Weights of a small mixture-of-experts language model, trained from scratch on English Wikipedia.
Training: a variant of Adam for the experts, 768M tokens, 5859 steps.
Below are experts of layer 5 (counted from 0) of a mixture-of-experts language model. Rows are named router (the router's row for the expert), down (a neuron's output weights, with its number) and show model dimensions 0-159. Each number is 200 + 40 x the weight over its row's rms, rounded and kept within 0 to 999.
Before each expert's rows: a language model's description of what the expert responds to. This comes from a sample of Wikipedia text that the model never trained on.

# expert 4
Description: Verb and noun endings
router,134,177,227,145,285,179,216,217,227,267,170,231,230,177,169,238,198,251,184,228,189,147,170,265,156,191,237,137,214,250,222,197,183,201,192,265,226,258,217,101,133,164,207,209,177,199,281,230,250,216,253,214,218,201,255,194,161,227,226,142,276,205,202,240,157,215,276,260,221,202,174,157,262,247,209,266,259,181,221,204,166,204,239,197,160,182,287,246,248,174,193,229,229,183,186,138,206,138,234,291,122,212,177,168,184,283,185,196,231,229,234,243,157,248,245,208,121,255,272,164,199,181,198,194,230,198,152,204,168,164,201,162,169,210,275,199,187,197,208,192,219,221,157,199,217,121,229,183,259,247,131,168,227,184,219,169,178,222,172,249
down1,270,201,228,198,137,204,236,179,218,243,254,152,251,206,149,136,141,171,237,256,242,175,231,214,233,210,160,179,170,113,220,150,205,224,174,130,169,131,207,148,224,180,179,272,180,226,187,183,241,175,189,211,149,189,173,167,237,152,175,232,154,227,151,237,151,181,233,204,92,173,163,199,219,267,197,271,231,189,175,162,215,321,263,242,202,182,181,221,207,181,167,210,151,222,212,282,193,251,171,202,208,189,215,223,188,157,209,281,171,209,152,238,187,186,182,220,205,195,255,164,211,182,187,153,301,271,207,261,290,268,185,233,185,267,115,154,211,167,170,160,258,208,213,251,261,180,196,192,242,181,164,173,172,217,217,223,194,193,164,225
down2,262,224,212,125,240,225,196,211,182,111,174,170,177,317,212,208,190,217,156,175,146,225,216,203,219,130,184,130,158,234,179,257,189,228,286,231,249,230,201,130,187,199,189,179,249,257,266,281,251,182,159,196,255,165,256,221,220,273,164,120,233,222,262,216,178,198,173,286,210,206,188,177,220,281,175,215,225,198,97,185,139,156,242,249,219,200,215,170,174,196,161,183,149,178,178,223,236,153,171,257,184,225,202,179,174,260,246,240,185,236,182,207,165,171,241,180,225,204,239,207,206,277,193,169,185,188,203,195,172,103,221,160,180,175,227,137,217,186,247,147,208,227,203,163,213,204,129,191,206,221,120,164,171,179,141,226,188,174,231,138
down3,120,205,226,179,237,281,242,242,184,237,278,183,173,295,182,239,187,257,143,173,148,185,189,189,233,221,185,181,169,200,240,146,171,217,208,208,254,176,151,181,185,97,161,239,158,173,120,216,256,283,168,231,308,159,212,159,160,212,241,227,290,180,223,161,164,197,209,199,201,149,143,220,189,192,279,206,186,169,168,169,219,194,200,136,206,144,149,267,159,162,192,224,152,217,229,225,192,166,268,149,116,208,209,150,161,235,193,257,201,164,251,171,159,184,161,258,212,251,234,186,178,195,130,207,225,186,209,202,220,210,229,180,252,210,249,148,233,181,114,186,220,148,194,188,225,171,144,192,132,185,173,238,198,265,240,210,166,204,200,201
down4,227,279,194,196,198,202,216,226,226,126,187,189,228,165,146,182,265,155,160,140,249,168,193,219,165,174,199,156,278,242,169,267,206,184,128,237,219,125,169,177,189,288,254,133,127,153,256,235,233,135,202,208,229,216,197,207,220,220,159,130,97,263,151,188,182,174,251,193,155,258,191,174,181,259,142,166,208,208,145,152,210,209,251,239,165,199,227,152,186,134,181,182,205,115,200,210,194,225,151,239,132,232,222,155,205,280,131,150,160,196,257,197,223,140,210,193,185,131,298,172,200,238,187,186,227,202,214,224,230,200,251,248,184,218,182,183,152,191,209,185,160,221,210,145,236,161,171,180,187,187,188,152,161,145,209,220,148,208,253,210
down5,242,195,166,194,148,353,234,212,200,215,200,222,235,258,167,194,151,220,169,210,212,269,207,247,156,157,180,143,171,224,195,202,250,158,220,148,272,164,147,212,173,174,176,191,228,232,300,250,153,148,141,216,196,232,211,205,242,245,147,218,223,96,264,278,142,194,183,226,197,172,147,233,149,191,229,225,195,175,151,249,243,164,177,202,193,166,206,184,255,148,212,157,216,317,177,253,224,207,178,180,189,198,268,134,203,181,168,179,145,152,183,259,212,197,189,126,163,166,237,141,176,191,197,160,176,216,209,225,259,216,271,201,150,183,189,195,181,199,255,225,220,181,237,218,133,226,167,238,169,231,158,223,163,280,168,231,184,206,215,183
down6,163,180,165,203,259,177,215,136,169,124,225,201,215,182,183,198,135,165,208,240,245,228,162,235,203,177,191,244,266,226,183,179,270,130,157,127,272,137,212,172,166,156,204,302,183,244,243,182,193,175,260,154,227,203,179,254,222,158,215,169,223,298,230,160,161,199,213,213,189,218,190,129,125,191,216,221,223,173,217,224,223,244,154,215,226,210,181,202,221,241,192,204,140,167,188,266,193,153,98,187,221,228,166,215,180,206,182,259,195,248,137,202,128,195,148,205,178,210,225,233,173,179,233,188,141,177,231,198,193,254,233,221,230,188,190,176,155,217,142,117,133,128,250,244,185,168,228,257,129,84,223,153,227,195,170,191,190,213,213,275

# expert 47
Description: Copula and become verbs
router,198,132,128,140,275,109,156,136,225,231,125,239,250,214,200,198,195,163,197,222,220,167,230,131,216,172,160,168,245,175,192,196,115,178,151,202,229,303,151,165,187,165,220,201,142,239,263,212,267,208,209,133,131,204,166,166,209,276,253,133,209,157,196,148,296,221,248,171,238,269,252,222,233,276,162,187,220,176,243,231,196,240,203,215,226,181,169,249,158,227,270,218,135,222,159,160,181,162,219,197,134,231,270,263,202,213,228,190,227,253,157,223,188,224,203,218,214,203,226,210,223,309,196,197,254,196,180,255,213,254,198,152,198,198,189,201,180,235,194,162,212,236,165,177,171,204,189,228,158,169,247,178,201,185,223,161,211,234,212,152
down0,108,189,250,246,211,114,223,196,269,89,206,188,174,165,158,117,212,133,251,233,147,177,169,216,218,206,153,193,266,218,216,142,301,215,172,225,180,154,194,202,181,123,160,166,178,177,212,227,239,205,225,249,274,144,172,243,233,277,251,214,163,236,214,270,186,193,194,140,196,180,175,262,200,220,204,211,199,251,213,200,165,226,213,234,185,118,195,217,151,178,191,237,214,149,196,219,185,237,208,220,197,276,101,248,178,260,136,179,184,203,231,236,140,195,219,168,193,145,202,238,161,173,217,178,137,172,218,224,209,224,231,194,167,243,188,265,192,241,216,233,195,218,202,170,171,224,243,234,250,165,220,145,105,189,206,174,214,131,161,261
down1,178,139,201,98,160,115,179,210,210,183,274,208,163,206,147,203,192,226,192,218,187,141,215,184,232,185,202,199,248,247,212,256,232,166,142,183,185,177,217,164,218,206,265,198,238,184,162,324,211,276,204,246,163,196,212,141,211,220,246,167,281,237,256,218,229,211,197,228,236,226,217,230,219,136,133,216,187,172,203,186,207,214,246,248,209,167,301,200,161,180,245,210,184,255,250,153,196,205,159,185,153,156,143,219,206,141,232,207,174,181,165,134,170,114,202,229,171,117,260,192,197,228,182,174,221,260,173,155,175,225,154,259,216,219,209,179,172,142,240,255,173,172,187,216,113,224,211,142,148,180,181,263,170,202,178,158,207,261,232,107
down2,179,255,238,170,174,255,202,137,175,268,209,201,217,295,181,171,214,234,200,205,265,215,218,236,195,198,205,131,181,195,180,165,156,232,188,217,220,248,127,151,183,173,168,117,241,168,230,174,194,238,98,88,195,243,251,200,240,240,221,165,200,100,183,193,208,145,143,259,205,164,160,152,218,200,218,230,177,205,265,248,215,217,206,166,292,203,186,231,218,195,215,247,204,171,197,211,161,263,262,213,246,288,178,242,199,237,198,210,238,223,198,284,222,228,204,214,267,170,193,177,251,143,208,249,284,148,242,175,194,223,210,242,210,185,247,209,165,238,244,176,202,298,177,143,233,158,200,154,159,198,218,156,169,211,245,209,142,216,148,183
down3,102,116,215,178,190,179,155,199,241,115,219,191,181,160,260,219,176,277,259,218,227,179,258,213,139,185,230,194,204,213,267,255,209,169,206,175,186,216,222,188,177,218,166,241,189,168,170,277,213,248,209,176,269,228,212,193,184,216,231,266,221,227,233,220,215,249,228,146,210,226,213,145,126,171,194,230,107,138,234,226,159,216,145,194,124,188,160,211,228,173,169,126,257,256,182,139,260,224,197,240,211,172,154,261,159,235,206,213,175,167,171,153,195,240,259,239,194,146,90,184,252,222,190,189,192,175,124,140,177,215,216,158,175,241,209,168,178,233,204,201,194,134,225,201,160,152,176,224,213,254,230,242,139,150,223,128,239,269,182,220
down4,237,137,195,186,205,200,176,238,185,189,207,227,211,212,147,223,202,276,206,182,216,221,166,109,271,189,165,203,234,230,233,247,273,131,183,175,244,200,225,154,224,271,245,302,190,285,218,165,189,180,182,221,214,160,174,244,271,233,219,156,217,259,191,213,215,199,222,251,210,276,174,207,313,162,144,250,227,242,186,230,209,221,188,198,214,212,214,175,168,225,226,302,263,194,240,193,211,229,172,177,207,165,167,167,260,135,186,134,228,114,107,188,198,203,247,155,247,184,209,202,203,159,206,182,208,195,182,192,196,218,153,217,165,245,140,238,269,239,176,201,137,269,215,167,169,224,187,136,163,222,165,162,129,172,169,169,175,189,129,128
down5,215,127,161,157,185,153,223,249,201,169,254,178,203,273,140,241,152,210,205,211,165,275,212,172,187,190,240,254,211,257,253,252,244,205,188,180,112,211,182,240,232,248,211,195,233,212,191,231,161,230,214,259,126,217,182,139,252,244,250,264,248,240,244,262,229,181,254,208,201,251,141,246,203,61,176,214,212,215,218,130,148,176,179,260,201,184,176,186,184,167,205,216,275,252,274,136,227,195,182,177,185,195,174,218,144,159,214,212,115,194,203,163,212,138,240,139,221,120,157,173,175,200,161,190,258,194,130,212,192,181,191,202,201,168,179,178,149,180,243,237,246,214,202,232,209,205,208,215,158,233,211,220,140,143,238,163,229,229,237,115

# expert 51
Description: -le endings and connectors
router,155,152,280,262,139,162,250,190,167,185,131,229,186,246,191,272,201,252,200,267,245,174,176,218,241,160,154,272,238,155,206,182,129,245,137,220,193,112,175,152,170,216,244,154,221,297,236,179,125,276,243,197,189,231,179,219,214,219,269,208,220,218,183,152,200,169,248,156,167,188,184,189,231,188,144,221,250,144,161,173,264,163,204,128,122,198,228,225,184,146,243,211,185,148,217,199,154,187,243,187,265,277,298,218,230,181,222,204,184,224,195,220,219,240,191,276,189,175,244,183,202,167,228,233,167,249,205,205,150,212,157,207,192,176,201,249,227,185,202,194,218,156,155,137,157,225,230,188,162,155,147,129,169,186,207,215,209,251,144,154
down0,241,282,184,183,223,226,200,215,231,143,192,181,230,205,115,272,183,226,188,170,212,269,218,182,163,190,167,231,138,229,189,116,111,190,192,161,248,223,99,228,176,209,232,271,113,156,162,184,179,200,197,222,168,179,194,210,246,155,195,228,174,256,234,181,167,263,194,174,162,145,214,206,216,202,190,233,264,262,162,147,148,177,175,216,198,240,264,216,197,180,135,106,287,252,172,185,170,202,212,256,200,206,188,162,203,167,156,147,162,187,203,239,181,246,266,187,212,247,217,170,174,247,176,179,184,118,110,224,179,196,271,200,139,253,176,177,186,212,213,149,142,148,151,176,212,153,170,224,161,167,167,266,148,236,164,149,168,191,191,215
down1,205,180,214,156,225,283,227,141,198,196,185,179,259,235,250,180,239,168,177,186,197,239,247,127,190,179,196,185,231,271,236,181,122,172,251,275,172,141,172,160,276,211,182,170,222,255,215,218,194,255,155,197,194,233,252,207,237,226,173,206,190,254,171,151,109,165,180,138,243,200,180,174,229,210,231,191,205,188,212,229,196,192,150,234,100,159,217,180,188,258,228,179,158,209,140,214,287,232,168,191,142,173,256,184,175,136,214,191,204,131,190,229,145,182,268,166,226,189,225,195,180,359,149,175,227,205,210,227,257,190,139,142,167,180,207,164,157,161,241,203,216,164,190,218,226,200,139,261,142,203,197,208,142,148,242,217,171,140,244,184
down2,280,225,228,147,266,211,211,216,134,176,230,219,222,227,172,124,260,194,227,215,201,255,232,238,245,236,174,211,189,195,245,259,181,195,217,213,164,156,204,173,239,172,169,257,218,212,212,200,150,207,149,172,247,259,189,209,177,193,265,228,141,206,169,179,197,191,221,242,256,260,224,144,188,160,246,183,138,218,297,201,155,135,130,278,248,200,255,176,201,235,237,177,246,271,221,245,253,152,196,197,132,180,226,215,175,143,195,218,162,252,242,210,158,222,187,143,193,242,202,242,246,200,126,223,193,171,167,193,292,168,196,122,146,165,229,184,135,234,276,238,236,268,208,205,172,176,212,199,219,265,221,246,238,161,262,156,145,231,137,232
down3,176,147,118,142,248,178,202,213,213,176,173,205,203,232,209,227,122,196,251,190,145,210,161,193,177,185,186,206,268,215,175,190,259,143,187,243,195,187,222,188,168,216,171,189,180,93,169,188,253,230,153,175,280,172,240,140,180,223,161,252,110,193,207,202,205,239,197,202,151,177,289,196,117,152,250,185,169,186,253,162,166,197,162,176,217,241,222,205,243,127,220,160,222,236,232,252,241,147,203,148,156,152,189,186,272,195,173,119,196,194,220,223,143,231,188,280,258,191,212,156,251,189,148,203,202,202,222,199,203,254,195,284,166,234,227,124,275,194,196,177,185,185,172,187,241,179,180,194,224,208,165,272,214,240,158,145,144,250,105,267
down4,211,201,110,217,254,158,200,179,251,187,213,223,165,184,191,136,185,209,170,217,155,176,160,204,218,159,185,179,192,107,250,183,267,163,206,142,184,236,91,152,250,148,181,211,170,133,138,190,232,165,201,164,212,192,255,109,200,215,220,172,204,186,168,203,224,210,221,138,196,193,206,199,184,207,198,115,136,136,232,186,253,209,144,187,246,174,144,187,188,175,293,170,193,239,217,231,239,278,266,236,191,111,272,170,196,222,269,185,173,244,205,162,212,251,215,191,188,173,224,193,267,177,189,173,221,220,205,235,155,211,249,251,212,235,321,257,191,208,241,173,127,169,216,132,163,215,157,199,289,197,154,197,230,200,244,167,166,192,184,197
down5,260,182,111,237,177,199,180,213,202,237,204,197,265,248,136,185,174,215,193,154,152,187,174,143,163,124,165,212,263,157,158,206,193,167,242,181,216,154,105,212,203,166,244,192,165,127,245,240,244,210,178,140,180,191,261,179,217,246,234,201,206,156,262,173,152,182,191,205,206,195,258,243,130,201,226,192,169,193,256,211,199,210,133,193,226,212,241,203,211,123,204,227,113,267,203,207,187,200,208,212,193,211,199,140,197,250,148,193,138,146,151,243,181,257,138,135,160,199,259,160,293,242,259,178,200,193,221,278,175,168,182,218,239,195,193,221,200,265,146,137,211,203,175,218,174,193,145,235,245,274,192,246,199,238,244,162,290,248,186,265